{"d_model": 160, "n_experts": 256, "d_expert": 32, "moe_layers": [0, 1, 2, 3, 4, 5, 6, 7], "router_score": "softmax", "routed_scale": 1.0, "balance_loss": 0.000241, "balance_bias": true, "norm": "rmsnorm", "beta1": 0.9, "seq_len": 512, "train_tokens": 734600000, "dataset": "wikipedia_en"}
Below are experts of layer 4 (counted from 0) of a mixture-of-experts language model. Rows are named router (the router's row for the expert), gate (a neuron's input weights, with its number), up (a neuron's input weights, with its number), down (a neuron's output weights, with its number) and show model dimensions 0-159. Each number is 128 + 24 x the weight over its row's rms, rounded and kept within 0 to 255. Numbers have three digits each.
After each expert's rows: "comes before" lists some tokens at least twice as common just after its tokens as in all text; "mostly gets" lists some tokens that are sent to it at least half of the time. This comes from a sample of Wikipedia text that the model never trained on. Tokens count by the router's weight.

# expert 217
router:092132077119135101156134161131099122143143114184140102102156134094139121128145120138092141124159100144139147127116116132152129160140120120119104123142134133154137103124103171113059111110147144153145173151175075131127141074132138067098125100147120113113146102117129135100112172132105097093169122102128110124131133139137136179093088148139122102163131161090140126138133124135107091143102116166123129154124111073110100143127145133123180154127082148168122115155118159142134155140131107
gate0:121082134165128154110065074097143156160152099133095087158112084122093117129119120135152130106154148134152096150107125067114088134111128134107137106137095083129123136140090116142135109175132135161143123099118141139126129140131100149100156151159121113120106125156107177090150160129104097115122206093132109092131153123124113092165142138129163141147140110120113150130121164144123103131116143142117162150110162114111135138128076108100162139108130143120137152112108143169143128107148157
up0:064183186141117113112170120132123131119086163143155132084092141141136094107105125151129143143117145136115166113131128131100171120108105159156097165148096194111108159122145130116148152150105159147126123153118157137115107136103144130114121105136131123103133091091117107156093108116114130145138127171130175133153115135157097118089127090130156134084159122129149109115109121126116116141101124105094108097162120148142110109138152172113095129148142080139129074146142104106110107111104161
down0:115105129102113119163164130172160088118152153136120132074076115134144096135117141173159110142102167153128120100109129167165172147162138105094084131165135134100134128094129111134072134102108133156131097124160100142163112160129116138188093143106115148133136123104133119118128130111099145153108072145134090084100140147127158128121151126092118170142167103126135141143122157131131125100104125118109140111101144174150128099115130116155109118122121098089144166126131086150120148147119157
gate1:139135105122128155126142149133134112085098146153087127093132121134123107117148117117115089117134148125131112166095145154155144125140117145183122060134145111150164158124110127081098129118118116136180112125136134142160141142132137146069105101120159117121127112154158146153147175132100175132131113113140116114121129167151115169150119147161118125161138145128124093125134069158098078101138154179154138144139123099126084097107140130119138119054120118155147133089132167152120104124152097
up1:130112153156120125100093125155138154151105093146126140155110145088074122161129085082142147126091123133120129128128143153137092122105087187119159106104157152082104127122147145118141099151152155131136130128129155137150153078135122115094166123144141143159129135117127163152149131089134175158152126104134115121151099147104118111113121122145113119130181149123116147094173131115096091108082141130148120206172115125120110127097122131077100122113112146174149121164159131140125114137126148
down1:116137151099128118165114189161144133089126127154127132126084131103157139128140129141115125120137152070141157174116097139130157143123118136131098080121095147137160119132112133107063129135117136161111113096149124104123176124106140123072124160128129124082121079162122103124121182127097105153117108116138119109127131147118135124120092126103124145141116158127094147086142110129134147114169092125145139099119120102149188132103142111087145099129132128101129154059110155122169165123124094
gate2:122160120122105141113103124124135154178071161137143152132104166106108105159107093165116138184121126150130178123135127083143135115087054150120153148182117101134111125142161121183112131136110074151146125138111124143172138130152114113146100099179149126111119143089137091136114134102104129124113143118128103149108129134134156110122089109143115127123162112121054119151127114107128109105150092138147142123167136127163136137118128132113147137128133102176113129134097139111165130089132155
up2:131124167103155143138174123104132117095132104093109146138121088159175121102150187112119136077165158114085087129128104164102170123127186123143147109105137126092134128099089119115137114117135178105109097112132109107123122124143143158129122139124096139118113116156140105128106131144099124130143109113106141121116128127114090169096165124116143144163127114143176162134134109133149126161117178116075076173126126128099126087140134143111133142082158138085150143121173096140116106126137127
down2:136174176111112116143111128138175185202118108097158128146148128134109132138137144117153151103133097159115106164118135133096141127112143167094162122112142114114125116124164090148216128164146115128143125096096106156148115141130156104104151117142152123136156151144106178142156175154131113083103123100120148152139135134150091129128149123119161177134166136110140123161130129124118129135137140154097133109125109111115101085130139091168121130157156120101139149140127076144120110158126135
gate3:067141131130104093131145167150115132124088127146171108118135090143067121134147159124130119118129138140099132118112125107110117144140098082162144144096142128119148119122132168111107130196124102149140125157106115113148085130156079140154136098111130116149114097156129193138105147131110129098118124111103109134163130140103084088134078109068128131108137133126151108135130120129131143120137136151119183126131138127170165140159117101113152063090104118136090121143119097108146158132125161
up3:139120138109176160135133103123122090131141083143112131157117144132117131179137133164091104118082108123138141151164140106168110150087162137109149153103134125127078112107124123114133133114101137147104122129117124121118130134101114111094142165102132099136129166105138134153144129116143120142171116130101120092125169135097122113150142126153111133108097162095123096119086142069136110145141145097124152124075105141143125099084189141111087108186112142094142106156122094084133159138091168
down3:095113132156114077142105135129126113166132150100148127100163133132114115118153135130139180140145162142107175151124126173099107137132105138128153095117115118118154124089122148127147077128128113193115124115102108098107129140088133106071136113123144122133135104130113184150125135126157136099099123103112070159141131159105147134081131091156136222125122132146142113144141086129134098127172114149101097166144125123129128118123112106100083111143136098145156115118132092141127137115104114
comes before: "A", "C", ")", "S", "P", "E"
mostly gets: "NA", "IS", "BC", "TA", "NG", "II"

# expert 82
router:123141110104141123130126161127116125144139082150121073128178110096145112130149125166089148101137114141141118158107096127133146161130139123108148103146121096150147079122089162115071107102139094144141146129173111132140155134154162101119140111147142099098159127130165090105114163113140096147163117107164116128126142090119146173114088158103086154141127158083094133155138118149107141156109108145150143150101087091099119148116154108139148145135101136155157161118099141119165152127114082
gate0:120127097076102117140100145165167097139146153158064115145152151131096160141130134126160124135121108153121103096134124145158146101110124122118119112158093070152135109134113108143127096134168092132112130150134115146168161148081141123176126122147090138141108166113086152139126097139120157144139105094100120117123158142110157146150100124178117131127159151113162113165092098125094107128111124144152131151182123139121139113167155121105132113135102148124101124143092105108182144129071133
up0:147098150149140144145099118110106147112118125142136127099117143130124083087136162151107114162130123105164151175139110134140116142083129148167135159085182132121123111149111141106132150112090148164161119156126107094110149122097153131083161117123160135134188098094141133099130176125115107114132121146163125154162117127174089122146163171118135107106139142151134111127125136089179133123110138137114122141098087114123068130142123124101156123122118134170108100176166168122115133139161153
down0:123178172139117130135099092130089162166129167102117168138134128071132094093142141159107116127145117145125136129126126100085114087163171127174138108097102157182109155130111109163115156138116174146147131116172167119109098146136167134069128102136148104139114152135123130118153125140144110103116124127124141128136155118096107115148181140104201100106130150146120126144089110134089148119094110167116158099165145103127130128137135149119124114115146136100115104114112158120131119123104113
gate1:092109090147111119112118159147122101110138094082107121125134083098121124106113148099145109154152151080100093126123122131110116138139142130164137116116185121106122119094120133145140124086140174150131143118139157074138120121171153139123083113088114108169088133080190108136127155148109138142123161122113107119104127104128073126138131159065141121097121121141117080153136132112131113134141140114120096150111139100109178117118147098122099124131125156123164123154153094155135131112066129
up1:188168144129146138151142120098157133083113113093135090140098116134111174125151100147095128138123153080103125107107115108157145135104125123177105124158119115130104117145149115113118126109136165119141144112121135105101127178111119185145088139086140116172142095165154123151154101140126145106146163119084124140110117138101142075127137138098144112086081092103126113127116086122149155159091128128128142137102136118126096158132161156182142106118150125134104148129158105087147161138104118
down1:141106104111162166161131125113124162142119136145113102114112094147155123108158162138145071148123146147138154103159098121144137181112103131138157134109110150159090127130146160068096141097138150150163099094129144178115092098123137097122126171100131087136154117128150130153132129143133188167106102129121130134115081117104135124098126082120099138115108078116158098079123135135083134120155133123127125129144141144112124123134142129149183156141108110189131128131122106141116101165123098
gate2:122099107153105152148145155128104154133090101137149146118114062113124116110101103114116130146138165104119120131112087135139143131132128154092130110111057106122139132151193112109118102077118142121117159143147086092128141122142088151102092174154141100149136169119140121139171179138083124107155128129166105102125138078093124140122135132162105136139139127158128169106130129144113105099090131116138135140111151127129108156096120141137136167153101141132127179139133130143134160151079086
up2:155139125138124106078154142113133135076119138095129123160115110102145111126082159151120131142128108065106128127129137148149143143148132144172115139127158129128133142053122133131141143137194165147121124099106176100107103082106159140121107127145139142148087081131106102136132113109163168141120137137101129180080138122123150132140138147090137159115116099156164119133168060081109145141122126129105134120155147115133138098136117107121123110128108096101127101172125107131103141105128166
down2:129116119158170170098094107108103156091132159102113115178078124136168096137103116131143123101167130147142114129128084119140088131076106114150173124134087153132173147120155136152157113134107113136117136128121126133143101126111137131114131143126136110141110145103130102119123127157074130097158119116182144088122121098100163127122153152121119162099084188154144152152102122155136122132088133163141115135193123155156135122121120135109124138128134081110156122134138056137112144112139138
gate3:139152143130159127150125133110135085152081124116151144161091075112179117177167146111125133127089123115095172134120124115125160120143104086172096137102156115100093129144153102169132151124142136125157168134118096148129104108127136096159087125153123124140126123099084147083144178109125099133152165196142137135085119143102093144115141122125138080176081108129117124135141129129111111129111143147153126135122115134145136150086137129126139107126135102148080111155139154109162144141154142
up3:140122129142138110145111123132110079161121143098175148155117104116205128150140157127125152162096134136079166151094140106109151130143137077153110126121186141103132114131134164133119149125138119161134141152138088129138107089110147077152135105142133131110113103082105115118130169072145089112150151148179112144116121121080094133122097123097109095148086102118089119142148130148118125150124147142165150118108106114120155119112131113145110107131120121136079124190153149119132142156134141
down3:088108129164130117161143116144114127117142166144114100135086142154113140147123130133092102110131121131145096100106131106163104148119131135159135128129147136189117137092116158106113065130139128109143191141162118155112104158120132068137142110114115105127151085108144147156111196093122140139188150102111124133137144151109162180118089128106100100145110164084101118148142150121106122093147136096142119123089123155113118144153141149111134119111157123185112152102113129149134116118090134
comes before: " |", "N", "L", "A", "P", "E"
mostly gets: " USA", " DF", " MF", " ESP", " CA", " ENG"

# expert 215
router:166098091156095154117122123141132148118148146143142122126157102082146162098115147149095134131169136140085120115143112143116149113153132112160134120135111166172105101106114153168098147120108153143163113101115106111175091156129152126151146143115126099140119157129137110103124143123158163139111140145103083108075123123130102104167083191093138150105135127121125126159103137128129128153109155142163176095115115154105066156087108106144157140122123128109111138177106105169134132101119110
gate0:147101131153140109108109151170128082155144142180145131151149116116100157139138143170124109121165112131155124107078131120149143161167143107107100115176118150150158147099126117119133146125139108109113164143110120134169129136137138151113118142106086140098089163151120133174108110141180138091121117151124117103122153131121122141151134125155075134113113072121168132131069103150184120148135137145106104101102124170104087130160158120100071155158131116162135131114112108128110133128164139
up0:114192159101121108129084108124098070112100164115131125128152117104077105118144175155159122104155146139128116171139147180131095128124136144114134145127101123132152112159146094135135141130123132168131161115147149055149128141088115129145118114160082119116136123143103138143134136128141145181134118187096106077121138110150148137112096135144143125148168118164144107124131097115140122136117151156127140122128117140117156123145116073132100062122092110143119146133152104101150120159159135
down0:115167114098136109109138122097126109175099113100120129100134138131149122118115137137158097144129118170103157124111106097104155122113145145159114121116139127183144128123131140121145154127066173140129134119125132106165089133093168101142170185142125126105092107117128139143110132102160121104119104143119116103130094103153131174096140128139137219139168156106145155129124111159131111131128102172158125155156140131135168136146082109137133105134120106125122074099162079132090114108127124
gate1:131147111146139107118092092119111157130155183134143146137140119158082131116134130098150159111129163144158127132098125122123176149141121159104124101173134139101150156129161134155150089095158086149161117101120141118141135124090145135102102126126113110110114097128128118111146125104135098152082143119175083111114106127109139090127131113140156137111108124120157134130119150137156091113156100123128154058155127128108175101095088104201137183119135147109098100113142129110094136154148159
up1:101101117130158111153157088156130100153126124112142164126098103118106115162121126131149106142112080150131132137148099130120060133086137142115133153138151143153159137068124134114103090150100177135106192117176143092107157122097107141130170150144103122104138096165154104138144155172129134132134143121110133080117183116139145146108149116119147109125150121122114118123139089099120129168143131162136122154132104117159164128161110173083127115136121095133157145161104109144137104105130094
down1:099114089110112136106170106154126161125145110112154182122114133115144172088142126113142091123115162099138125120146122146147150089129137098140122158140152128130114100092147129155139166109123135126095141118068127127096116139137129120140104107111120109145094139172158127152146144133128146158092167103111134078108121067072140153108114156129168137113092116176131108088084136134119173093177138137141108106135122152127118131139111133156126151106130149126125135121143093140158115166096065
gate2:113094102112052132142133164140122103137125117144131105115087114132146177082097149107120138103129135116144136175097103099128128131121148131117129145156120152141126109171131160162104100150097119130101102121130135097135130104110144168131135087077144120142092182162113121131117122104091142128153140108135113139109186143141158117145130103151164125105103137127116097144110132133086108175142149094190130139143120115107066127140142126097142127104117093086105160124117129138108135166096098
up2:104141122117174092106112172115122136134160137142139106159144143164079117119177135140118106162104099188114119107132146123090130131159126158142083145097127139122125108113149132140153123103121153137111101150130117124138177124079128105115160141159160186121082102086160133117128143110157104165089100146129131129122157160127129145129107136138157152120112119117152156170110171105144149133131082138130097175107146115133153132155134177141126107075150123135176111152152146116136101096114116
down2:135130092127179149148073126141151108110123112154108115131139129157156086107108100144147109095126103125121141155108144119126125139087148144104111119083177132129085141114089111132144132097096123144164118159092140090133097123123094106135141117172106116112122134146122174165169137145157116092116162116122139177135149134100122116108146099118085106142142079150113138127151122124147160081129145161141140097138150099079182095157106130138134132153153173099137140084131163146140152142129114
gate3:126131167162088156159148126171057131104105134121128068108104140132124104149120106130134123122142191165146149125131101166132124136151127143097132118112116052135125115107135095079112122119150084112135108106125118126117112104142140127141141123097144146182149136133117104118095115137141178146074126142118143126148143111167129111139137129164160131118119112143124098097137102130091148152134152100122126125098114099135125185166104092108120105078126143118094118146143081161152121113115133
up3:132099112110078142106133143126115163141142116145129090127140098150139090154123106113135095080101168108113127134137123116123123121145136121099111130088148077146084119104109129119082134128114113076130179112136110089113099076102145142169154129101177161123116121126143175148080113136142134136112124110121130114118083119118150144148167156168128135146095121145116120144087139110126178118083191138110145132131115153108082134160132168122138122133161162100144163120144118109165125144121105
down3:117127127163122086133124136152121146138092111165140139080134120136187131157160144086156133147109191129156126108125119153113173126127125160100121105112137136120175132139156141156134155109143158135125108096123130152153110115080119123136100144089138143121101123149073115175102101112115144157118132114095082124144094160088097112145156098155107103135154148125133125097105141146123111179115156139136131096127118156137150127122164131112134139092116110131105130154102101131075188084100106
comes before: " in", " the", " for", " as", " to", " his"
mostly gets: " won", " compet", " winning", " served", " elected", " footballer"

# expert 67
router:122125096156179142133181179129155168081127109184148132116129108125144182142146154088110140123155122117148109140138164107192151106123114105132159123109072125101108142134112128099093066146143096113144121153145145163095139168130147149124104119145129120132166129120108124105116154118126137141144115132131118114160153174147111121111171097137134103134099134151145164109128172122081153143146123080149128109087126155086110137134143112136126127113125130088089118148100103122122135143146138
gate0:148148157111134148123114137144137140126119110090160117138178134135086132096131159109161109109124131093122105145127133167144167171121137115158148113124160143121139091114083114126145128144142095135090127117102140131167100125107115145200127142147155133144161105148161094139158116101146136160105163153158150113114084094108118189125136121172156147106164148150152114124122105142100123126141138170108131144152086167124097148143137139109185135135124130111133149143168111107177088165153112
up0:089120100127140114134137143110134132108136142150111154132118106145136122117149128122152158154150131097101161144146099101144106100121114132143167181120140119121111114094119155100112106132134118090121125147121141107129165128133112134112114131128111153143125099148096073131067169143101165189149101158130122086144138166150165114117160119159108083125118133108118148166099106087090159124162137107193141122103090126066168131149129181155170078128119127117110142113120129121137150136145127
down0:118140135150105158136104145132099120118156112120146143140113071102124074174094123128144159103165165101140113154135123098100131149142120155089078139122130159167154096090137110141161141111136158101116168129117133135141120107146106106109152105114183107143119121105103173154145110121122150164129120154125139156107133122158099180119118137110131149184165108111130114086164129169123098135081122112091150097099138158164162127114118140125137136169139092151119101101157152134124138145106154
gate1:148123131126131115153117102146185149109121115144094156120139163121122165128140101111109117129150153133154112097113105127101129193120147112179153152123122131145139146084098138123123114139144099167113142114109113105091122132177143129108138117131152150091168117118116121168136110120116079138108110121130157153088113163123133142108116137116105128103124149181142143117167096080166127074072156129139139173132105157151170128103126154089150135088145177141097091144137086145119118116125131
up1:135182117128146121124120128127147154142129106111143091117090156128120156150122152136128121122138115121119141137103148166131083095093126128130114128178142162092138089156148151160158142084139105121097156153173121142150142129132150088139118109186103095143113121132140143138132141117148142099184104091161098144122128104134171124158160113112129133160093142116134179132189146145095107146142152132144092144137096155127111128194141112159150125099103129146147173144107120165173148139114143
down1:147113112114096159150131093085141126128176114113118092124125123145111102148166110125129189067133123127148113134105143123133125106160131122109129125126110130132108121080162180113150150116155135136129146146153160110187131122128112150188112149150113163139128099106133117126109101121110098134116148161132159120162128150142157120123125122145098100140161098111126099097111168134106144194150140098154176146109127128135167158122144153114156139135182197124126131157116142168148110103139112
gate2:162111121143113137117156159140092124162117104131118128123120134154125115144132132095093120152101125100156129173101136131127153120135134099143100121120132165135130182104134107090148096093136123141080132148160123169146094181127087172091109107144112109154143137139130186070184126137131105095144105133110111154126128149130129120127123114183124119119122132119130127128150160157140140146143104142121154149113064107152106098138136072151095143115124091128143165127173118102164126168174132
up2:133152143122104143109131153165128142105167117120126128138129135174108129099139126158142179137125149138134157113147138154127137146166125110163130106120121122181119152142104097138122110146152127124144114095114147139146130143153108200179137145127093126110124137100127132120101146142110119153097085119109165113102125142133150114162123126125101110185122160170134151130128125152131103164167110182105110136155064184122101123133118181138129136113145134165121148144124138129188129183184151
down2:153138104098095143124119135094135106153150137172141166168136152127103164150177138145093190141133147122120110145150135116091140161128136113163145139155130128119135121148154118139124142147134175096100130174122121135140100098079137131086135112137100142169154118094114150151116111161138135148097146125187165167126122087142115121145145119109135107128122141133128141103133134134142147137142097065150163130151089109108115177142134098113112159188127117141142100141081136091154082110122123
gate3:085130090189152112156142125100148099133129125119147149150156139090134123168112099086096116153141108114110088132127081118158125114090122124097146126152167107088136124123110141148112106107182148138122110128091145167155123171125138159110112114157127149111094124127148130111127199146105120138161146098152120176143134113127132113114117095108147130118127100130179135105118181137151100108124159135164118152119135162086095139084111109121136106127109118184122111169118108113156124125136158
up3:089145092139112126122098106145123123126116083110112093166132155108152140115117125093120119106143137112123139156106132105151085118128173062082144176117152155098142113112134147126110113130141125154113171127160131145166092113103144139121148170161132114166119148149135114187098157130143097109137171115114148154139137110145127147112090135075126126145151172133099177144114168131119096119156090113153109074108152160099132137141101108126116105143134100161126125116125084153121133118112165
down3:157160111147134084172080151122142136120116104124113112142096186110151134123114124104096131112131132142118135106106191128094119130081163097145136089148134099136134146140091162162084152139109096128149116100139130149133136130161115095103125127114156110125137143158174151125117106173133131115121126154133130127130118131145129087087086107152136123144107118173091147124094175170134160106146126112126115099086150133077171151126112137107150136122133128160121102078121134142196139140130144
comes before: " of", ",", " in", ".", "'s", " and"
mostly gets: " village", " church", " son", " daughter", " court", " school"

# expert 141
router:113125106116116155107129147132115146150162110096112103102115116082157120118134153158096148115116154142180104132098113121154139194153115103141124074137125162171147083138119141105092121085129141158162129117163131092134153136153152129108118090115102129132114105117158100115121141126151104149141123105160110141087127079130152113121145150134097155108165085110106126185157095142107172130149145110133118132091122093088148134106128108158131169139118120172153135167115139137119137131081095
gate0:132124117113141085115139163153125144137115154109112160125162119164106193149127130077134105169119131170130127129123121117148112113140086195132113181131153150116123130150139139124143132201110143125165104106132109118115132181080121139127160129159164120110100162091115128157134065116162133141135191109111144128106137143106119182116106133126166130107122125156132129135120149110116116143096118094132166109152128144124128090152145100135148152103139118162141116148114133123154162169123116
up0:147103153166121103123142124124126127128164125163134137128127166158107107121079129178120121090114110135115125159111115160099120140126109112128152116114139127157113136120165094131094117077164132126119112122117149153169153125119152122114104113092083100166130150170149143096137170134130128111113086121134156149137111096159148096155165120144136140135133169074143108097160118143094129111191149140148118170116111162120106163161094114140093116139076140103175168105116117145097102131156127
down0:131113151131144124101090140125157098104115144152181103125149181126137137157133078134117110144092138127103108155163112170076170087155078162153119108134155137130152135111106088124119142121128106128156118155137132103146109106124123118160114152096124090127114089183093138184094166153157108141154121118136113129144091136108163104125134104116106093151123122160160103133155137071148152115131137136131139109147150145135153105159137177143137118152153144152136137147170101096116129146127153
gate1:109129139134105136130099132105100165065085103083057136164173146135141151126148135133131141133071129083116155149118132140132114161131119172140122131101159141137145111072113151122154120097115136154153138154145142091134133174146137126147088109138129151145153128147132120131153101107155089149100100090167148167116098090094110096129136157100133154113125148145119178088130136138142124082116097113148149155125174119132099156131135096138115113090156135117140136149145127125138093125114115
up1:194142158145148128119143138140131108167151141158170161117103097112148130131098097125140137105165080135151091127165167111109117114155120108082169135161110104124141167165136089169120115166120145101136124114145099143119095095109092103100137128161111146133090133116120155125090127131120154097147183150083065118138140173119142165099141112112141118151124089136143125145126111122136140146105153145124095097147108168132158090144154144139100110141115164136130139106119093122132117147145118
down1:164138138111124131113098154166128095099168094094115153114118158070102162104114121138124077103152100111108132124122110160147167083083115156169132118106153082095170142145112122144129124138072151099102122160141143106116140167125126129159118117130123125117134158157140101113118093141148141114148079137145123123131142139103103138122134095119133134100128116138147102173116136137145122110123123181162104090118145097067143116106060122130133128136093134118138114154130131166147084127154146
gate2:166096102158115142108188145124129105123143168135106123101150092108116149129146106126145165135133096113160118114107132115136172125142122095118109116114128118127123172082156101111132145130138097096149107111143116124127080150109136117121139121125116180097188128129141158145114099106160118108094105135097089185098147110127144130126150138171111126095139108101152096133142112133144131104118130150163135144133104152143123065141136146128125058063146117164163101097129151155151108140132140
up2:141140097157128125136156161130087129142131169127116116118123097109117137136117122127128167123119095180133122140080091136142150143145084119157146130123102103151131146119165072098112156159133113114155115123116082135142106122088110119090126124126112148083181160098131192103158109122104133127130111151105125118109161116113144142111188140156157126143112126111173094157160120131104133099108157133133111155148118161126128073163124124164130056089136120102137108111118152125147154149128144
down2:101131143123112137117149116125123130153132109123081139124116111159167123086088179156081121144116113119126127121094100156103133140141133151156093127124117157124067124143121125123116127100147138130159090115127133117121148109146130107114108107087126135170163162104126142155115128090119142178117126123105151065101134161162125091097136149149148148151129141134100124074152093091136144157179075133090128131117129144132098118099069114099113132108154130118144106133151073134089128151110163
gate3:125122131110124097149137120103140150118104113138088101130108100112141152148118147109144098131125142120111079128091107142145119143131157116093081088173079153146174103163180142122130105086138139194130153137101116116109137108150115145126117198101092116153146132159111118118149106104115098165123075078170136137123134133150123138156142136104109134086128130097094119127166129133089109170117101135154131113135091101119139128119148121157116181139150103125152132125138107117125153120076133
up3:114149111107127146100136146125127110130164145092098156104116147116140124080113151124142147114133136131118150097160103165087155120141126107109170115110115120086124125091106127098139188145130094099109104078148123131192124140113183157166158152125139182120077128119108117137115099168130140164124104152095135101103132121117122133099108156174147166161131117128144139113137127132163131104164144103109145136098152186156176128129129125123152104111155141112150115110130110127100172115166123
down3:109151103175124128081111122124107123096147138149079119144136143097068106106126113160146122117160086125109124149105159138144114090188135147165121112122185093121142185142109161115135118128170132124090105144116125104138135125164134117156150122112101133145169187114129147143113151125135109113111128106142116119123107193128127133151140133154153121154122128132104167134140127116133121055091100150134150140150129121141176127153076126110124145139126138117118070100106129142112104117096128
comes before: " |", "–", ")", ";", " |\n", ")\n"
mostly gets: " ENG", " ITA", " FRA", " ESP", " USA", " MF"

# expert 4
router:110164142084095129103139100137156101101108155103154090118105099174103075114155156163181127118107149080145133148116132121131109137089163084144110141143107163109123147111134154142089095126130139158116085122092132140110125140101143128109134135121105161122117140124169111131161104136180104134140107111152108104122147102136108147156118110154136157143105111148154113130109177139162177114111088155118156149186118166100161099106112128128141176148128142108131137121146135131102144154099140
gate0:123107083158166101136098138151117142137151088138105116127143122140155118164124156087133098166183128159130121164123135076148111107114127170131164105143175137130153137122166137107154122116151134126139119120111126177132120124088120151135104103104158094141148117131109102106088122144155102113128140128167191132116104117155134146150091095106107121097138109102122091137097093109080119108168179111117109133153085147126097129178145108128099111118166134164096133121170127114115141132119134
up0:143104105117101118085156152167070091130124145121108107124136133162112147089112177121138139118140132121116180119119087118120126171162127138117104195143138090138115085116110139093104115124158105128109131089132139142111115157126115141117150146091126104120120114139168130109139119109138121137075094152104139135117168133097139139153155150154169160127129166142145138102117157120098163126092106122133197130132139175103124111117143121141127115136132145125153132108116169191139114172095155
down0:134118122079124136108102147182128110097185166104109086126117174115112142090140178144122146107136133127143069127154110090158134128153157161120160110159110144148135115145132135105129061131157140146119125126101117162139128132098160136172105137094152131101154119155134104182118122117139161174129149147120129147105116129126147096159147131157098103140157141163164113098075101113098173138113124092116128137148138132113107097091126137164109169143132157125153142132116112126137101119128110
gate1:169101131137094148116115202117066140130154138107082117167140116143124135182168134117137095125112112132137168168145131130121127082094129119119144163111138057152079107135141102137151132117147098128181136085128111119175113134131122096134132106084168144129147130147132128097136131117102155157122123112101134123126112126135119108117135127170108117145100120132106123140109140110146141082121103152183137158131138152120107182124123119123167100097150124124140155114113080132118142162153134
up1:168118104133090135139106180095090120125136155129084106141134100151125154141176158117159107124110151119149167155138103120142136111117175106111092140139128052104114088123140158134123126114132119143158110123097108141139112131099075079124172119090109134105117152093124086122160121115117114111111121117166123097129151169118125134148105130143119141142128112161138127101110139137148142110082111162129184143165146144127133133136143104144180116130135160114091162140122134136108130181094166
down1:112120113074098144125138111137133159167130158098117100146148119148132103099106122156143135126100125117154142136120152121124144130108099103133122143106107142118089145086141145154098114127109155193107139117148138117134128130131128101166124171122127092076141113085126118133088147150078146116136114074138124119140107123124123168120172145076132177138105130143141175101132173108147067129076144165149117133137083119129171117143145103125128122098095114131114170101107118130086111161147144
gate2:160128106177135097132154121119086137153120151134143117099123127118149131115128097105137133134075131123094128143159149106147181107147136133118116142144138134119156133106133145140133199113144121154108160126173103184118122108140076129096093069133106159151144129153087122138135126151110127125104139134099142147106149189135164112149146126117151074092103087157142105127123142137131125131150116110098116094150141150138131135145151129121171131109151101115043130162142110143150139166117120
up2:127113126115104115109096144126143159118145123101083124128139140134112129109156196140093120121167107135140114126100098144129099159137117119129183121115134132180083100156143118104139105137127113116111077111131125118154162139128137149141180168135149116089145130138172121137112141106138087123125141102189106117156099111158138145149117137135101166148157133110143150169166087133089137102126138126127089160142148119104115133088109114141096123155089168155173106085108168110093109109124149
down2:118116146133121123149146124148121114092127115115110120099176157128127129127107141115119168106128092102151124151188100135135100110111152134132129146120140098111134147158124159126107146102151126098129138101173145141119107102151130137090156154096127122098161132134096111119105124151127114109184097115094179110147124132115150105154094148134100104113124186103096125132124130156117131100085135166124056103076071140111141140117130118152137077160129108124167174146117122090101144096091110
gate3:191147130121083127110128106158105136137119116160160128142140150154153121151129164104133118110134158113110147143119102139102145079133109142190086118154128129140147135110110163137134159148117135120129086133133122103125117149104099109124120105121067155152107100104172173115136138147103113125157114169126150102096147084126123119123121079110119154114127143155120089078110143138125107147161128088133129105103149167152119120137108162081125108092142099112111164076163163163133094130147148
up3:171136140071116100138101141141123114121130113122091156082165133135144126157141181109138088106131140126089154084173133130110122123126112106171125129131117129137161157161173127141145124089164137111176127085104125082133153074117122119154115139107085136119079113171127115095147130108144109145151085126127176112099142136121143119146119128134098160118095109121101084120132108115113118093148141126132164133178149173107117127110111141119093121159128146120131100121123110138156160089096153
down3:114134137126174117130174089082126159137116143176102098108106071133094132131122123155144170122076131114121124113133139161135118095111129126113147111138141112152134136105118144183160139100133179138138132110121109112128117085137105158099109136139118124122115138101128114142098108111109134162160154122177121118159119106141172166113121153098105140121081103170104162076142146165159119138095127170147139120139102152160167158083138109156126164157139134119108147175160115117133110136149141
comes before: "|", "-", "===", "==", "|---|---|---|---", "|---|---|---|---|\n"
mostly gets: " |\n", " |\n\n", "===\n\n", " ===\n\n", "|---|---|---|---", "|---|---|---|---|\n"